Experts of a small language model.
Size: 10 layers, width 160, vocabulary 8192, 30.6M parameters.
Experts: 64 experts in each of 5 layers, 160 SwiGLU neurons an expert, 2 picks a token, a softmax router.
Below are experts of layer 2 (counted from 0) of a mixture-of-experts language model. Rows are named router (the router's row for the expert), gate (a neuron's input weights, with its number), up (a neuron's input weights, with its number) and show model dimensions 0-159. Each number is 128 + 32 x the weight over its row's rms, rounded and kept within 0 to 255. Numbers have three digits each.
Before each expert's rows: "mostly gets" lists some tokens that are sent to it at least half of the time. This comes from a sample of Wikipedia text that the model never trained on.

# expert 29
mostly gets: " which", " who", " up", " well", " Dr", " will"
router:095105095149126165159134082151093148119137138108110107113184118131098158157097070097164113126158182127191124162098101195182116151108105090122128174083102109115155090148104105134106145203109175191123095136135125141157086189126160144126128177138091078121147118140183122120092179168103075169157154084185154138101103164163115068071161107154146105113114127181115114165105110122105141170149118128166143102121084050181119077109111106118146079068150155068138071099143095149150110126142091
gate0:141079173106144084090159162133112188110055106148103155163120122103089154135111117105129084145144107085113116125139090166142129128109114145098107100101123169162134117162148099066133139131081128145068129127172091081189114095161063150128111108138066126148085144129088155118155113165212167183173116173175073183143121129136155091184108050149100113130110094190124112140170149083152144105143144131138122124106116133199064140092134123147135101177150163170075124146112067152098142179115152
up0:088134136149092106202121087127106157140119149120086168117126114133108127091126134168050110184125090111062145131092177116155111121115116136136158162134119139137119142099150100094140156137112118152146103162135160096099116127096143107154146168157053083159132143134115149179127090150133096130137116158118108111096050172147114042147116097043084144150085094142120134141106141073182178188125118043168076140077097077076131170140120147082117087107132155099092125174140172160181088097148093

# expert 33
mostly gets: " during", "ont", " dis", " Con", "Ch", " son"
router:073121105134152150125149103155130161159134135096151089142164172178054115166113122111115105102151152126132072142093096124165077116092089108132145176105102140119166127121091158124097159131112164171129147169159124125143094137091171135102094152094125142096132082145167088114094177212130067187109097123144109122114101160162127082091112134125119136164137092138160091125090121094110140174201127139172179087132132109182160085118124106107173094072123177055187078056169118163203147097121110
gate0:160109138089064119133134145103124063139108191093157125144105158130093099153113082100118194068141048200144057161151130128101100115130056124131144190113162133094112140127112092153091090126142170092132124217100114148105149134090107087113169140158087133121126124115135177087155153117179158202041100126145086144117123159149091103141116148092124132112107195183115094087119117095088146111105108125130159093139132124140194121107100114140140107173116166149097123089125125121202108102130095
up0:219129166053108112098125180113133165076137121150133112079119096101065158195087141120140171112080114134090148105146093116110087102114126045087120148085147125157197080084137124100112143130079105118106141161135095135130142183114083133117108143122148150095116139115102052130129150147096145132110128039104076128144173185194124133180072087167122116118133127114118073070110102087178124111151128145154165074161120138131170127171145166106116139108139112168118123139121080105084150088147126

# expert 26
mostly gets: " \"", " that", " due", " said", " years", " because"
router:121125132169145147128104094161073142146168152089146141131167133181099153124105085077178099114137168108153098180079097146143103113105106065186192142096085103097187090088100128100072121147097167161148123114134126120145138162108110143087095181101086091125197096136131105114109171184129109149124101129129111153122101144156119054093137095139113041092115101141196080156106157100130133162186135116169166116139089096140131089050115090122135068127150167103139131107177097135145116108068086
gate0:147159136133145144133098104115117062166164147113186136123132090221102123162079147141144082173183131124110142192114173125140158167082141070107095075169180185112122139172150112118087152170127190175161093125121151118125090174126120152149062094109117111120183108074089135174199133102071144144130118152148148160123066119102122062133105151089161179180127156130136145131134114104131118148115150090155119129166154147152143160155144086153114095147125177074104163127138053142150080132104158
up0:147122161121100100213136098129093149148126118161161123138190121119118212089092114093133126160130179094164057099113170108112134126141121065124145140121153128171188138084120129100063134128085127104106172140123076155146087136154088159124184218118136160122165120185120073090140109138102211136160151149126100066125116124180143095131107126154109151109116162159129124142151236113115143089154124094136151155113170173141125140155122041141158159130097106145138114127100127095119114088077149

# expert 3
mostly gets: " In", " May", " October", " August", " July", " September"
router:077099127158114156147161105164089149136151138090121141116172170168083118132140108099145084097191106091166102179115134135170088109132094099142138134104118124125176093099108120125104115165120138154155156124158117140129072181093143156121068160120112085139154067106142096105107197147074074185163124110134096125073056158152105126114132108156088112137126088158130111172069166106062142158137149100183140106091089066139139086117129126137193072087191173113153119102193101198144149100112104
gate0:126136133135087133151084073112113092095113152144091086123129194102129078132147058171126100153110131153168116166149139117124100157112150130168149133122161131088136100146080177219149105109166106140119115160152107145105192151119127185159160137161146195124140065120144117108180134122079159109109130171157121099123158082121154105110096088117126133142118049190251088091084109159120076165184144124174092144163114137138124079132133096115114157098165143104154129149198079120118106107123128
up0:135143158111153186151139170123124120121152125128195142151139062164157210121116113116132141120157105053073106113092147179150131116169116125085080140096115103102111134159166134107122177142117123120125156155140160118139074111141126166092085104118088138073095166062123147110118178098177134125119154080114165156106065146081123105134160198073132126127130194110076164109115159108109124137067082160070174086077160115118100172131118140169133122140059105108128174086103153101146199091107156

# expert 62
mostly gets: " Al", " c", " War", " comp", " same", " Ch"
router:114118095142115150136130071193136160130139124092155125148168150139103148118065105135179114109156194101145111137104092161140096112115106101145149190107104143083117122129114114116091116195090151145155140174191162105126067146096120184101108121111105120123166094123193108129115169178097063172144142085138069189124076173171125072120174128163121120116115120180177118165093141085095136128180155131175160101097092094138117118142139101138120092092161197128165084073164120194165104075121106
gate0:109127156101156165168162088158166117105126150142139162082141120122157149153141118164150156150103127112105130131108091083097070122081154060110131134117151113137112113099121152072182090196135138111123170168141186091159120187133068136187133130170090118160080129148152103111135185162180122142097082107112119120139132133147144089147094118108191126167120124141254047158153167078133154141118112123116158159120035156142139161150096188144134110105140149106128125097147130120105122144176049
up0:133171148071115137134134123107138087083145184133149110166111109158126049119158106151153084157121146131198112122193187177164113157134081109134095119132132150112145111072084105139171130087155132155108032132124135084137162078095126121136146136143084081127148099122101114178125116054145116123130104100115101147097046148146146126164068124093163029107103135123117115124152119142111144226110114099133119158170100163130131174132122095151169083108135114106161210088115083107110130130125157

# expert 40
mostly gets: " g", " part", " Re", " re", " than", " h"
router:101118115202103148137145066169112132116161134112109130146179118138084149128110127117129087095138125116127121176076126130144063102105093075143135190116102094130165077146120163089114145133096147127151153120145119111148049187120158150128086180145059079107164062086143122112124175170098093171171140105174109144107108159145117090100140117121120109153142107143164117116105170115105107165179123131173136122139111084137114072112109116087203089067149184087166102095187109146194116062070103
gate0:125163140147146144082133177157120123111117088151129181121071107163149111102181114129130129074125128194073144145145098151125175136142080108140156194159217141059210122141158105085150100137118124123106120125107207165124151151156127103135145118150107135110123181190114160170180153081166104104115117168152139133097103171133110094135224143072142155094126094130168113150105185166104098085137134118164149087129163136127166118141108148085116105110117132138131131066161121201168102070129166
up0:142104106080124107188148111095124130137101078102075115128128191069122152096151144097106108156114148080102127095090167141108101107148113111148140080093141139122143150120132116116154116118148107152049180133169016157101183090157143118114138135116217116092140080123128070117109174121097135191153208116121114168175121126100114125119120164197092126068169185146087182124125090096174124201102151135131126094150103120148094133109141104131095153164093102100140156145143139098107148189153129